Weights of a small mixture-of-experts language model, trained from scratch on English Wikipedia.
Size: 10 layers, vocabulary 13403.
Training: a variant of SOAP for the experts, 421M tokens, 3664 steps.
Below are experts of layer 3 (counted from 0) of a mixture-of-experts language model. Rows are named router (the router's row for the expert), up (a neuron's input weights, with its number) and show model dimensions 192-287. Each number is 128 + 24 x the weight over its row's rms, rounded and kept within 0 to 255. Numbers have three digits each.
After each expert's rows: a language model's description of what the expert responds to. This comes from a sample of Wikipedia text that the model never trained on.

# expert 0
router:075152110113115094119108146158127157130095137147142125118131119163123112111147096101114081118170170128108118131084128106138088099164115126134147172139103092137122133102151151152129128105133155125117109141116131095165141168104147095155095122100135139099114151169107135146130154088138086087
up0:116137115143126134127147145122132104155128102125139115105127117142101126101093119116131135112117133160141114160134102140177122122155135109154135138155090124138116122132141104136112138097190150126104144163132114127130130146153160144122124111182117154105143182149107111134194149131146147159
up1:148145120130112136187126108160129131136114141139117151161131120106134138142082172122113086107136112098137157134145160164141144115129122137145161080136163124098150150170123124106120136087109125120133150121125111141116122130132099108150135162132075146124154177088185122152129157116117107190
up2:137100156093151117133151119143174125105147136175129151116065103106142104113124129144131153147091125151127113109143136112128090097125172114151147123111157136082137151090126135114139118136185097105138114127096160136099154112114147110118087098126109124108157149091166139160141137113139093108
up3:102134142124148179118141156138091159121142091122145097129128106099114110126138117110159140103129136145092090173075099135120110156079110131072141203113088179120133143103128165107163106173101130107163104140125151082137130123082138114137163113119093150136130146159117115142092118105139078108
up4:146137135085067130151111153142115112116130100183123116127122138129082123097095159131108081115136155144114140119097141130173115096125124112159128120099112115160105097103167139125120100171132159147128109083122152107167110130104166134122147107132119120133129126143145155147121130094116159143
up5:107120084147091120065124120134159094154070146124138152113133115110130146131120130122123097111090142160125150121121167120127099131122156107141114123128111131140119117142143164096180100141130144148091131069127142121129105103131112114166139141122115126101167107131112167142154140145162147107
up6:137139138104160145133108128096121144112099150153127128111131122110120143134174163095151124140170117121090117143087131138152157124083143125100113129107135147147173108113151173133118107083148162117139107164165137056113101137091149147117095140114166120149105123100089078141153098146154090126
up7:126120107105108110153145129137169166105107130132163138099153096137117121130147091125128100136130165147107106151123123088139124160067115103131136143167162117131124170111143075086112112158186139188139092141127123136127140096105066124140088156107139106132127116126122182138133177094097146117
up8:081080163142101142146164143131143155097144092151106162107128114172103154140145104143145110122107197133141124135083124131111174082117183116158138150123150104119128126125164144134105131129126125140111124139173118124131109123131154121111188136155119168121110166167112107128120136155125120139
up9:140070089122103166148090093135132128107143110142120132086120131178140127153102102106111080132150116133149109121105123108104158129173131103125158131144106150113101142085123159176128088153138098127106147123155113092088137135122141139131121143125120111122134126096118139131122109137169146125
What it handles: Decimal points, abbreviation periods. Periods inside numbers, coordinates, initials and abbreviations, as in 22.0, 45°24′, J., U., No., Corp.

# expert 2
router:152116139119157154114125129115130129113126133106171142130160150137111108134143075127177134129159120119168119147124116095142147131110106119085110116103150132096140142142124115123128128142112123150137147118174082177116118107157123177127140129149133112121130101100114143134136147158119140090
up0:208113132168099095070085120107145135153111112171113176117157140126142111095125163119141131107129106135103122110118109111130111120082068102106168148113077085076132118152073151144120106118129124127134079111149141122147147134160130108134132103131131123089118087150128099114150171138125140137
up1:121101132114141119134155111113140177102106082126147129135147128142139154121110158162157107160146132116137121151128146142140149121119169101115171129110135097140072146095153142134122121105119138154133117132159151126119130112159114144145145101164114087098107133125145186128104124142107090116
up2:089116126196097125115099087118176137127139096138138156132121172137105142123142122130077164120128139161092107126136118126107130125154117130078139087111136127126092156154150159161104153129091107167148113130142134090123153113102133143085144156084133115163104102172146151106133184139138133137
up3:121126151125105138107132159143115124116158152165113081137172123110120116123089106122151135131147132123122115109109120108156140152150068076140097190135132098158146152121141107141087101158115133113173112149139132166136094077153118116108157131153111157144121153138198164121097129104120110150
up4:123127097116136132123140118116127131144153127111156101144122175108132081076105137149102141123134079137155101121110175102133095157115087112151126122137117117147124104146132178177129136133106072124170111153137138112093080113125111127097140105154150032162119171138146164167138117144118138128
up5:153109137136111086153109140112139167134130102150140106123145119131145120115122100135165155141105113102135081129117140124112113122148175140104110197183134137115098151119089142167095111090124124118110126117165128116137101118152108158137078156145138159118111110111117140114112119126133123108
up6:117120127124149140134142135165085138171158128092102143161136052119130163122150138121139110130119113110121109129135146135095165111121132146114124109143149100107122142112138128107130088107153113128101117135100121138128109153131149163113102123138119138145121105142135133162087113137122115150
up7:146155145120171129136148188098114153126149150119110142149136129154117083126162158134108164105106149151117135176101141107139146110147119121122129117111140105100128138110106079097098142125083150098140186117157129118140163142128120144145106100114117138112120134134116109143119161144120182116
up8:097154126109128122119131159104119106063134156123123153127153123105101144096179087089155106119101156135114150129131149112148118123104135146121133145120124153120104104153113121177118145137129115145094121103124140130175092134191135113119140113153152141157100133128104137103116169126143136140
up9:140138141169091143109148128123186166124143141124132131191118118118125153123103129112167147105067148142095138119156113094145111124144116094103144147141113103115126104136095110137125111129101091121123061139106113103124144087102169144128174089124091101092092153098114127136113133145141116111
What it handles: Name-internal syllables. Second syllable fragments inside proper names of people and places, after an initial capital piece, e.g. N-ou-velle, P-oc-ahontas, B-har-atiya.

# expert 6
router:108137150146173164141124129100129097100140190137123126112131132131129138122117123110140154076103115089159129131085104114119080124151087124138135120092128152125146113098136156154129135102134048108147101102119096173102125142181089133126137130145123155148138102144160111110115084123129136145
up0:126141147138146173169159098169148143123111154125098088132127154122108137147114127104121153101146145108117150119127158150135116165093118147139098147103164139150111089106106159123146126108105153119110138131133135123095117113110162129132123158130083125141171125166158148093116100089119172119
up1:119139181125147141125144130122109123136087127132159143076121139133113157142080105171125131089151112143134113125179118147128103166107089168122162140157136095111143137127113146150088149099125102162131130137164106125198149121168156158130150130142162181118145124147128136146102120100104086130
up2:091124145110161144113078109170120120135130122153137188141108143154118129140117098119156087144173107146137137123165122154128099115123180090178091140146094081135108113109145176111091097109116110139133135135134131169128169142141165085103142156091166128124135134107109158155114108128085124112
up3:093129125131104123182151134127171156135110146161116132123088125157136122135137113098141163144136092100118142143178110152115159151151118087108094137151086111138114094128069111176166148127098166090111158110121145087115097117145112118113152129155158125103111145128108155134103129120095124139
up4:140109139146143136146133117154155116105122073121121135118125090144119110159136132147133177113178125155124136144120116167104165105123122143115116119100169135125125139136118148145126139155134122120129129146089127087144147087165135122094149079156140120154116138157125098127098074124115180096
up5:137139132111150122109164140170120122118096120141117119129099091124126122107151123113147121137141122138135119143138113079123132132195118108141127127126148123128129121150137161158103115144107162170117109117135160114152170121150168118135108142136130165135142144137089094136132108114182132134
up6:124148117161147083086115133124160093145145107155131088124082135140155144140114130124112131135113132126089156177097155162126090133084105134116116153144142140149116155106093144120080136103137125126155091137173111154158104155133102145069144120169096124162139191150124098105169138146103119128
up7:093119113154183145108123142136091133102119115169118151152112120119142150132109182142150119124102129107124156133103124159164120131127134142137121143149113092173145118099126121112132099135111126139143113121122155124127119121144183141146142126142164123096135122182117128111162152117132110148
up8:070099146097111096119130091101117094161127145081099137156140086118140135107127100148157090146100095152119140070192132157154116143109124106090129191148144151139121118093185115132089149140156165118127085139128126116158148167074145112163156096153086151127140151100107146115150149177145102149
up9:091163149107131163105088096107187115138126130126133120122126074129132124152128113105112117140058183155123129114143110137138151125123146103136129087138136131113158129160195154138131139088156127112165141175112114132138152103108104115107145090164098148148105040113149132100146079154111114125
What it handles: Word-initial fragments. Opening one- or two-letter pieces of lowercase words split into fragments, such as s, c, pl, tr, fl, co in platoon, truck, flights.

# expert 28
router:160131145114135177135121155106115118130147120121188128103109161118118141116132158101115097144097148078158111158117146119120160158108154152130138127079126137100097114135148121104118129123094115150109116129142142134122154117107155162101146108103119165128131136168119137175136131105175162120
up0:130108143160127119190126134141100096161122141114097154140120113152109091144135134115161126125145182113086105154119136103108139113114121103143142155162103141130147132062128154109103157115126139111097123148151189155115135142140098148125130104129159118117131136156126161130147136125144123138
up1:181128164121113110151119095131119110106123115136089139149119160063099152103121102150114161133156121128127161149099175133163107126121137144137174121126082128142095124142123123120163133136118106071070116156184115074151116148079138165163159133150122137099138079137157128135128093110157135131
up2:139144134117147106119095134138155152118105139134182118140125150104142102133127121128080102132121104107137149113132182112171124114134139115104168139112133106166111172120153127163115126096128138154091139130118126165160120092135129183159149158133176101100134135128128154099128107135100152119
up3:205099152091109141133137119140142150139129125120168124104101126134151101139147121125121150106130096142147135106152126148148092126175119106098116150176121106162131096116106170159108133150142144145119137131143134138126093110099173096128065116102127146121106093138123153138116136157155066121
up4:061136141111106142119125171185140166129058105134074134156119152158113115149129134124157167161092122151110121128178098119132133165128153146111137168131135092160130136107146120123143084166139124169141150117137153108131101136144120143120080162147119139100154173127146116123152112100113143134
up5:116132155142154118147146105130143128181171148099107153143137190090101090130121149075133092098115093110131133161143136129110089105139145136135124135125147136163150136124113131102114103134128107104126107153147125151115114136096167142112120118107122127133142151140107154086114083172164151102
up6:158126095122107123111109149130116133105133181128146112114128124094116130096102100112129137115146141116128134118164140109125134153073200143115157144111105137117149116090129123130132160118109089118107091143128132139134152130112117115131160114087104109128129151081156143129107157106123115152
up7:159120150134126096098133160079149109129095142134168170178149111118114135156161164152093148168177180157156119131146104083100119137068140130094085148137080172100120117095152135154133089102133124110112086151110164116152140163135138128175105104150149169135132092195124137129127101149111140134
up8:139144136157108135160123104144116130163149171165151115105136119136123137167134138136164117120153094158090121172141126105150136103117079148114111159093160139099107142128117100106133146134148168157179098159114144097133095115129109103162126099146122103137124145149146154123177154130176139124
up9:142136138118154136124137121115126142108157143152104140103154148142113181090124144148145100138150116135123157168099173104119098142112122109123139124123132137132118134089110115085120123138169187086097136114115181124091111129119095125135113131072132142141127111092119135081130116139116117101
What it handles: Table separators, symbols. Pipes, dashes, commas and symbols between numbers in tables and scores, such as " | ", –, $, °, %.

# expert 8
router:180105107100151146155091140099122121136121151088141117136108146136119097139093143149153160132148125142133148153157115105143185163157119159155124109152102158107125135149106160123130111125091138176168134126112127089151144176133129157131162130107136124133090102158140093128151151131119098118
up0:156154127090125093138122135128151106147077140122154119136083183102098128131145139116146136122132102113131091117105106140116129169136115118136137166114138146139115102150118128147119160102100145107116115110152122137115117161143118146076123131119129149104142176156119159152152098140102114128
up1:094153093161126154135118134116111109141115138153145126097127142117153117117129116116090086109114082094107129111131090143164133124140138072125162133114172073082134129171155142167121124121170169164104132116124135151127094122106168077122095161108138131124133138154151103108131112121133096114
up2:118092101100159110118127114168156103165145121102124092125104168153105112114141132126116120099116160132202132134147131121174146104172140146149136114112116132126060161103151137140139117131132084189161128068140107170184138144115134106090130087130114110158133102155135116144102110140110167111
up3:077145135151134098136145121149132114163134140155091124143160129149108146172153166130051093136167106127107113111106082135127143151090117159100145129109056119133097134123152127115109119153128137128144157105164164113153122172117114156152135091121131125154123140163128119155123113115160114125
up4:153174126156138103103147140094107129133138135123163125119152109139117151134108143165157076151141153154088106100142097118142175082127155194117106123103150103134164102137137137127137128123103108144101136168128159139114155096116129087113127157109099149135132113116116101105140163133166127137
up5:128148091160153099131123119092161091152124102133115206139159148115142130115124111098176151148170086131139102155118126115177135144136140125113152145159150130107103132132198083125084078116137115151126137146102145130100154131095141116136132118152126170102171152082136081100128113119154090132
up6:139172124169120111095114144133099094143086147134116147167126173140122129141114121146101070107163153075137148140117102153135143119154121142160128138122130144105114130144124142195159171100087106111169127117138130127145138159111134155113131099099142173159162121145145141166189124147118113123
up7:118146107157148212151140139115123133140125146127114095075098115152132087173111128100167088134115119123100112113080130163211132169136122113103118098181079171164181125116120170110128137168116164134129127129129124140138123175167109118123134155096152127141138170157107131141145103150118114106
up8:138076155091110125162151172116164096128088127097073111104116126129177165152134133112126124149128151114129103151113125117112125118129118156112163134149137112158147133119126128154157179110146130124108114080162118155157187079094170128091121146111112139132089121090165146100136141078152093128
up9:114123121118093122163088095121115120148125106128138159144111133147199163128116125153157149094104126119101143172118128144170118125087122131108147110195144072136131157127116105149144106161106082121141120160146122108111085158113148140116136087115131124123130127091143090131129134135144124149
What it handles: Mid-word pieces and plurals. Plural s, possessive 's and other middle or ending word pieces inside longer words and names, e.g. MSNs, Blocks, steeplechaser.

# expert 3
router:101134122110118123105197144078137131127129187099124127156106133140099123121119142142122168145149156092106157190099121116129085139119096148145129098148083102193115132129131076113125129146106138175118127130143148165122135153179094177077140160117135121158081118145124083119158081111151172133
up0:148108081077131131079102134125154156157104136085098060145118140150131148122160137133156134147158121125092095149156125098145113130131098099127139118139113079136135103129135135157120108144122137127128144151153078136153158114115157145148145102142110118147123152129059131119091092135171153102
up1:130122135105165146139149119155127183166157122139150089158161156137148137117127127128103145105143136107157062119173125097119095160086142123132141128144113129138111148147111084150120182147144130130173110121145141134159157138116106102137139098113101123111123107134144114166114107176134135107
up2:175112141103146147123100126149162142111111100145133136153132170129122127146179128185146112106163150077107133156140111159087117148118108135139092106136092143118121128145139092106117151148134130137139156115141094118057172105100122134155099100120143117133128127162175102153165056132094143108
up3:120108135161129096136086125139140076112106105136140095146076154137094139139145151123129115157099181143109121139119099132127150114125130136131091149172161120124131131168125125112156130129101126134147136079092151113121149169181077155118113124097109142089132140122089095119175122082132108134
up4:123133127134132129173160147125145153149144109136130154158111115125112092130137126126139110130082085125097130139101089152158102112132078143136119130102163161113181150138128116093109120102127183131146157129137098119110114147172155122103136135063134110144141143146101146132134127102137127084
up5:136105125128098108130137102120153139189144154131137130115091135131136135108093061152096114155169139152103150158142130117143131190128130130093104139129158140133139135112153121123145175140111170139160128121121138107106116120134117105124155138140132104150095141137076098127105125162134110091
up6:128125113139148075117113123130123146169165102168090108135103148155091127084121136134117135144164101135152127118141152142110166110123125172157112132142152127137149125112167123152090103131147104146117161127130114091132146148122077135092145152135130113109113122104144154119125119129154123161
up7:131123118133100098093165145083141157135090127154113177136104123139152150132144108157160153123162129106113124114117108148123112096140141155108113136142122147127081134115073145126118162130113086139116105166175115147146124147124129117139105137136145109132161136153073159155131114134150186124
up8:139142123119091116108095134082096164150120115112150155150139148136119151146164120145130121157149148116094153116124138123093122141091128115116155105112152132124112135089156137144162158137180119152151115209116129114089182156105125140120113136130138131127101127145139119131146130121095116075
up9:149150129138152166142112110136145135141144127154145117119151141121131095096122122105134101159090131137116160122130170125118155114123164116099127072138145108177108098127136146106135105141155137139134159156156121133132135157106154151136145096129135165128132163157172103160136129125169145113
What it handles: Common nouns, mid-word completions. Common nouns after the or a, and their completing word pieces, such as book, work, grandfather, retrospectives, program, theology.

# expert 14
router:163124123163122154144132120146137125118133142122140118096145143106081116123131110093162140132127046133197107110118112122088092111169148127122151098100135180117109137125117148149119114166121113088122144119123135117105100115131092126133155106161123143098158110169141111118139127116090129132
up0:117129121104103113138140102156144145108107114130116099133159112151076147173093153088123115163143150061157101154151157123095152122113130125116138105075127106101083136144144131130125137144139085117124150117135121137169130139112156125146133143120124138107133157141146103106167156115152118133
up1:125124133127148141125100099099122110112135170137151172112157144158111156137147114111133130145166123133119105077129122154161131093141150103143144149125129098120138129111103136143074151114155145148170115072172120106156106136149150137127134128172128103118098103107138130133134171129146132094
up2:074163105098090139144102122156131084107097130144111113154133171135114127102152111074120144115159144090070145136143117155067112150155141147120084134102150148134113102130120152162100129121132124134149147144166144110102079126104111139148141165109106120109108121140120109081118141106133142129
up3:120145091135137141133099126153118117105097149097122117174150125157142116115123139096131138119099117127138084152104077127162154126112124097113141148129115169094116085148141155126132137103172162128133126080110169111124154122121136157164121090104130096108131097128113116147126128135120129133
up4:129137154120120126122118113145159110152121092147151143134102100147142152149164135160150093091154152132126150108101122133165127152165108111143152061118113128157090159114132146120118177099128126117121094091136132112140187179110118125123096119109100137135158133164126134133156108134117123145
up5:125143153134163102113144109121120107085092117120156117141101103130111131116187119123132147108153095129128116120120145170149161124153132108089159123120159105121150168118118135133109099145097148112170140131141139111139157122154137158133126135149134126118125148146104118130170118152089143089
up6:109123171178114146139115114132141109123123086176095147145144117149138153145146195107111127095145107125150148152101159144125172145111100127144169107111128136106103176142131173110125140112079125129141148128101131124138101112133141081116124117080145095162108114153121134121107102106105169114
up7:136120149115094139182137090087091106160144090115102125121125149159120135121118173107135157152177099076146060124127118118087155089069092161101058140086146086118066142144084104134132160144093110118107129109121165089141111139138098121124143171114101171100159126144137087124145078128167128116
up8:145129100145149113124091152133136112093131099173074098118110183096103079132141081130139122138120102126106133185097120138118117125134167132107149184147154159097119082131139121111100116159127113118147156114094180149132110161125146101147127135120123138108145100119111102099117063102128082085
up9:098105102167130118146104189107165111139134109134133154083153078171095100119106125135145130091126128100145173135161070140161097123150107126105121136138070105075108127163130145168110109125135165141125146128106154116123118134135145115150087173130114139090105117139127106094110154117126134123
What it handles: Given-name/surname initials. Capital first letter of a name after a preceding name word, especially surnames in credits and cast lists, e.g. Philip Seymour, Vin Diesel.

# expert 19
router:106148144134136094166120123138156130130168110101115132100125143135145126117125135145095116121138133145119079179116126136140096140128131122135099152139109140167114130138133124139135123175117094141152086125133130103163109116106145109130140114129132126161146177112158150178147169172165146135
up0:198112127104120098131150108143113136098085111098120114074102122089119119152131164142119131127123081127104140101124145136124131109131126189155100099108163141113150159106182128125093143141122107114099120122139139149147104129123137145136142154150076163146152172135111125155114090106130137113
up1:149057105105118107142146069153108131123176127073117119119163166075112175138115156102094139141096145118135176092158138128123121154126116133091153101088159186100141125140102147119089131114174155125088130114097176180190146117105096156146139162124150113101160095122140075111135112123158093104
up2:118132138103105141087103137145110115150109132137116083115098155116098142146114097093122127109177131089132122178147119118111129117168132097169151127076131114141163161124148085156162151123124104112080130153137155110095112108103137176142180138119141161171118146114149089116106137122135119145
up3:119130145123166131110153129110111104163135109140097179133088110147146113175121140145110114128133091123128153150116135125113111125120119156148081149154124107148111127137093072140172119140110193151143115137124105151099145154142149130148113130093139098168122109111129117103123098130153134098
up4:147127131113099164105142096120172116090148102111190114123097126127128140172108141117151153127125160096073135078130128115124124106149116150115112129113170106126139129160121129153110113132133127091102130148136125116115139146129127147163117163155141076105146089163084115106086090133138131143
up5:142139119126113107138161158159142125125168088094134153135132112101130138128149143142113120138103147086128111142115145159095103092091127109082093158120082113110103151101122153136113087108141122170117098167154114137076138135156133097108083133170131104136156116085112158172128118121142109129
up6:165083104142145142126110107116136104109169109184128125132132106093121109088181117092169128114100127141164092104119146132079148085117133099128141079081130133113108128111152082082124165117137118163079101107115129086085106081106150094111088184120141121143115133102114126136092117119155126106
up7:120152120107171134100153114151133121104118133168102139129145136145125105138130160117083153103155108122137110106157107135112116144148124113127129161121138131154151155156146121130163174129200115164061108082121137127157197115146103139126122138152152126113108126140165135174140101114081130118
up8:162112111110124111148175131115089084145135078115117123091117131136110124137148119182120120116128162088128096169102130149116108121131166149110157146108139073177105173140136167118108144124125119135107129134149151127106142112122153121157121129065178169147112082136127145142136141149137144128
up9:151143112092118147098143125099146141088170140166083103078109130103095102127158112102123162163131128105132141121169105162148119140135127136111134128135141123144119123115143176132169095101159130115112109100119130101181169153130122122102103120146120132125130148139084116125138159130146084126
What it handles: Conjunctions and articles. Joining words and sentence-level function tokens in prose, such as ", and", "and the", ", the", was, ", but".

# expert 5
router:136103139118169105146124144122131087137137129121129120121116153104105130121117138155186147129108114129099070115103087145142102092090093109136121112137145126138157110136131109132117156168192087111162115112171099098123085092135119131118156085136108132165125149152154139117130141172090175137
up0:118125143152096114119140125130152151153153109162105111139122122142112097141146149146132156111130177140147162107138127124147104131093121064119099133097140105125172129147121143172155124154151065143130121122103099130143101157136153108129157129111135157123120149101131157173149103135107108106
up1:153127167176123176164139102124105135106138161128129165110111147102137120123128176113118119066078180145137106125118144121094127151064126155157133107088138111176152101144166132146124145144159100157113080126096106141125122106117125150096122129090119134139163110132136080157113116144090103116
up2:110117130127095120119127198132144095109162153161133149136147125105129144151131118074126115105132174179131116118129144137114161130145122119135092138146092123160189130134127127119111156144146129119138128104142126141140133156113120053152147128138153119098157132111130145155107123115120111155
up3:105128127142154120120135174101107106106101127132111114121177154099118098086182103127130147153114130140119106144121137176139151101120171146087071168128085134112096106104139122128139134141124104117169148100099106180122145081107112168108132156123164108101129101139129090142124122129119118094
up4:155144142125120140120157144122121131148135137131118101080083153138099175132154156163123114127086137128113133143176083152205100135095108138127110138116144115136139135153096178163143125103125120111145115140166114111101121168152135120098169111122113160135121121113123136132136152167113142173
up5:144125174158116123138098113116161106141139122163106096131123117162119136142133147124073168133095089138152100121126111088122093126101148124163089171111105147067115120130105121156164157162091149122107119191111126166120109140161127113131130132129108135143197153168105146124107097141116144120
up6:141152136144192114205128097130152136170113125086128123144149129140114107102157165137124125148163144127140136118107103099132113132109100140158126115124118164143073133141164186128123159098109127119124123157149110178126089097135163112087108131086153127147104121147144121154118141130100133092
up7:120104117101161108166145110135109143139138092151096179083096152125132100117153108113116129114157134140127108152121134141103135121132134107162135122110110173160114145136118142126086159127137154090147111100135129116129114153120145168126092077126128142147119099165142125111148122108128146135
up8:120142126116084112164125101118136107163098110127159103134107162072120145122162156129111096147090157135136107100093116132127134108108145136151100129113117140131137138174165120145075150106116131078125125088176150126131111114100136154132157156130064102137186134114121098143148095130138157117
up9:117142104121121132126188096166163161135134146134126120132160092125052130127078151156122156114140159095147126105129134103096079120166182113132133133128120121141101122113145142104140120138147149140082131123121138118144106105087087142177160125126149119107195154128098141107099164160109148102
What it handles: Word-initial letter fragments. First letter or short first piece of a split word, often a name start after comma, pipe or dash, e.g. K, M, r in www.rjyc.

# expert 26
router:119172121109141154141120135147128080082116158151135134153117108139129083162130127153100130103122131116106149073141133120111128087139134113121099117129140108118145141100113092147113082149115123066123172094148161106153122154122132114176147096114141098139116139124151120114098120136118110107
up0:098108114152172120142109116107118127174104140125139142132135123147171093156115090124118091146199117176111131098076129133093143140098145153086151131148135114132129167102117121121134154142134103089096139103139135141124125149125061113119111147153140116139120107087157123107140152155141121138
up1:159121117077082127114154108175133103145159100082114153123129160110120129122104100114106160115091102163129128145124132108144144110120099147127175158130159098152142127124120138152190095158110078121107129127110093164143116080133102151099136099153157122101151106168114107113167162145125150149
up2:114159162131100150154114143113125119102110118128157082098138098111113117120101164102124118187113106126121133140141145061138117131132102127078076128155083118141165110134119098173135103091095162137117120120107115135121136077130120149170104097123125172142122098137113137141097120135142131126
up3:146119117141101150139112142122136147119149113107157117129135142114141156100148153108159113123132171134106100125128108111157087127132103127102145094137132144136147118138096159136130132117115152112124095093091165133171115084149103185131140151095115049145158121131148098104122160124156113079
up4:123104100118082125166153112116100123147136136115120119086126125107126120106133119116186144149149097153173155138116151139137190089171186133119153128140139159121139144122138127152137120128109141139129167094105129132178132133138140139107149088166156142117127098136156114113154139142138138131
up5:133110103103140129084136117151144158121084103119092100124140149156115102102081101158127102103146128144085130105139134169144157129094124127122120082092111126143147125113116107146135145123139112150141090169081150134125123152133130123141078135126122112133104176108162108144137132100098112101
up6:141148162141151140152174144157100088122108100153129125100127146181170127101111111122085101176152129103167122147130143112123147096123140122113137147142130096126141116129107139107145083154106086101136114112148124137127132109103135074109119087117130109140096165141141154119110109106150113135
up7:108094125153099071126053121123116104132142102122104137132125160136117107162098128149096126105134133109148147138133097115110115135175125110148150084114118097183094118110115170097097131112067107108181132137105122120107095134111105153118104127142132129173130138158107096114127157134171151135
up8:147110162130090152145148151144164145116137127137118113162127135126127128148112093128104126121142144111153103145141115108120130114159149114075110132174136145156147172126121117125108106145109118136096170124134145122127118132154154096162138089122174118152122127143146093111141078121143136101
up9:145129151151159113105159149124108132126134131110161139166115106159100119168077116135097088152139140152076108142132135107097142123113141132110099110212116148140153125120106154134132123106136124125131161106129100161116140164155109121133152121132139124080059121104117137102150114158170155129
What it handles: Prepositions in phrases. Prepositions and preposition-plus-the after nouns or verbs, also starting titles, e.g. of the, on the, from, at, with.

# expert 27
router:133115128142123139135143130110137144142109157098181110115111131131129094138134154140092144128147140129117175183140111115154114139175116123134129138120111067163144133123130119127127146113160138161140099138110145197083143139154100106049115148111128159147097124134124099122137099077179146193
up0:128113139153083147144154135114118151141108137110168117131138112122113149152142138125083155129143125118161063134173096153112160163159119153122124161094129103116101143142118140130136116172149175158126158158139110122123120105142161139124111105140132144189118138143127122154158145140136131154
up1:138145106149138130116183093121117100124134131125155120139116102122109162115081095140137140111083151119118146146133113129112121122134103130097148146142078150155100110122137113088116130159129154105103135108145127103174099085136140126152133124107154084104111165173122112089129140137128132145
up2:117104166139124140109090128117142143139146150116140097091114060109106137079100165139128148099081130104149119110110091151108089125132101150139138146080127126158174100098116122102176135128116133139165146106135121138128128164133086117166092152134153117147125113140155141135143124150125092121
up3:140147160098103149092108143144103141104119121108148129147163181119169130158149126117102082169131137107125145133163143132134144159132112131106121135104144106080124150121154131120118113126142099146088082164151152097114120158123158109101129123152138116123150113103128132142105092155132105151
up4:111153125126143105146130108156155149108123102075137142123160109109105131186108110099145105116160126105139160171113157108111117139160134092145136093131136113127144165105081128136097160128131134135155111093130152144122104143145125131121108192110121131158115164135162162079134130104118136160
up5:162149098091099132151141150146122105090170107110119145116145159128122137121138126167125094106094117156086162128156119156119102173132172136083160096100137095142137118136138126094152137120108140117138134161124098156074125149115124156153131153158146134085129101119143113128149119112125125139
up6:147146112125123110187110111124120159115104147100133111106127163153082124135117138105162143144116132147114106143119136161152142139170139084126167162143147126146098173128118099127143101128123108122111134142187144149111126152130088114112142158138134127150122168142086164121149107114141118172
up7:125157139148115172128161098119136100102080142136137148119145097084125106115069147160141144130141112121135141111130145130109121160135152107134144149113130128083127123118091167106117147102167075145129124159063142133136093122149129117123105139127147108144152091146082108107106094121136136150
up8:134094092126147155154138119143153147115126091152140088130179121128170126142141159081121108109143146094144117172121120087123091129096152112156157142149156112127105093106097145151115130156127125134142121141142178122162144144136139134090152148147120104134121131148110129113131122094146126151
up9:168070105164153149119125164127132143139124116153147095107183129154131148134162115156144119129155097150093127117125166200166115125152105169146125181117131097137149149133128100112150115102153105111105176091157100120134138109080142141130034133152126100077103108135130151124093148129121101103
What it handles: Institutional nouns, suffixes. Abstract or institutional nouns and noun-forming suffixes, such as government, system, community, Department, cemetery, -ation, -ors.

# expert 7
router:117146132123104117130148117145118173114101091184095120151145123118160111107131110112132145116156086145123108101125097142154111141111128124124107136172099127116128095095117134117141114119149115139149171141161138099144138089114125112077109172165137164122130118094094142120122103115074100140
up0:103151098118087117135121127117146130112096127122136125151063117144130134121111102091161154101065144095112097120127140099147126085097164087115131131167127151082116153134149124119162133114099071130099146139115111104151080106123163125085162148124115154107102118169127109123199104135126118134
up1:055170089120110126123106093160133108147113091109121147110113111139138110126152112148128133097124152151117110132132109133111128146102114111119130139139123115102116140136128125139170110133118088153107117143139143110125128143127121124113108151113102131145153123126152117110128159149105101107
up2:088152128155154122104146122122137108117097128130131118087109079115141099134138143137100155145151154108133120121114082162138120097124103132109084111136156119146121164119129132086104106144100105090159174148154117141108173102145156104161145115126089142130146141168123163134143114126112079118
up3:138164163161115171139077160114120161139114129134107103143112153171136121141145090162147122145088123089116125145128120193116128185107109135122153128163141144113133154136146131090121078118142156105142115158130109159123143081109164128111126119104126119098125122097086140160144112150134142139
up4:183136144092097103163144097129126141158131119147138116083157121093094161134128157146129117098140100117127140118112164126093138095136152107092129126180151151136121088106134156144092121140152130097122124107127117102170162159137139125156140113125129146117135131115113113113116134124180100082
up5:138142142088098132145163111135149169119164175156109119180112097120123095119106165110144132114138141101108090130190090129141111151128165119089109150100154099114155151150184086133148151139115113103147146131119130095151052133127137131126120135122191165118130171114146185158161089165161127127
up6:096115109124098117137156117180143132128129143097093166103104143093147089150064112118136151088127036129111107075140148134116119083158080092100121138114084163137159148092136131105123091143128092117147139131134142126124156152130124127136104158133121099138101086169112109131129128131131144167
up7:151126133111112160117116141176110128158095119132114127167106177089115057154115111084134123107156100102096122135140122112140156158143144135081118083064142129118167084120118096103116133110136121130133150075053142124140154077129115116108149117138115140100097116128136194139115114132192117122
up8:122137108053122095155135119143102108157185141131138123154139139128098102138150156069152119152168122152086123160143097100126112160157111129089143126119183159156117115119127087128142152142106149135113134136079159154115140151104124113150157156147153139108117144131137138130110161146121144104
up9:162114161103116093104117153175100099133104159106126115097140140124088156085110090117158130137125130094163146159150114206159161132130128181129112169135144128142108138198162161105123106138153105105146127138130108114171123119140143109136123113093104085117151141063090102148150166169126152155
What it handles: Multi-digit numbers. Numbers in tables, scores, ratings and running text, mostly two-digit values like 25, 40, 80, 176, 4/5.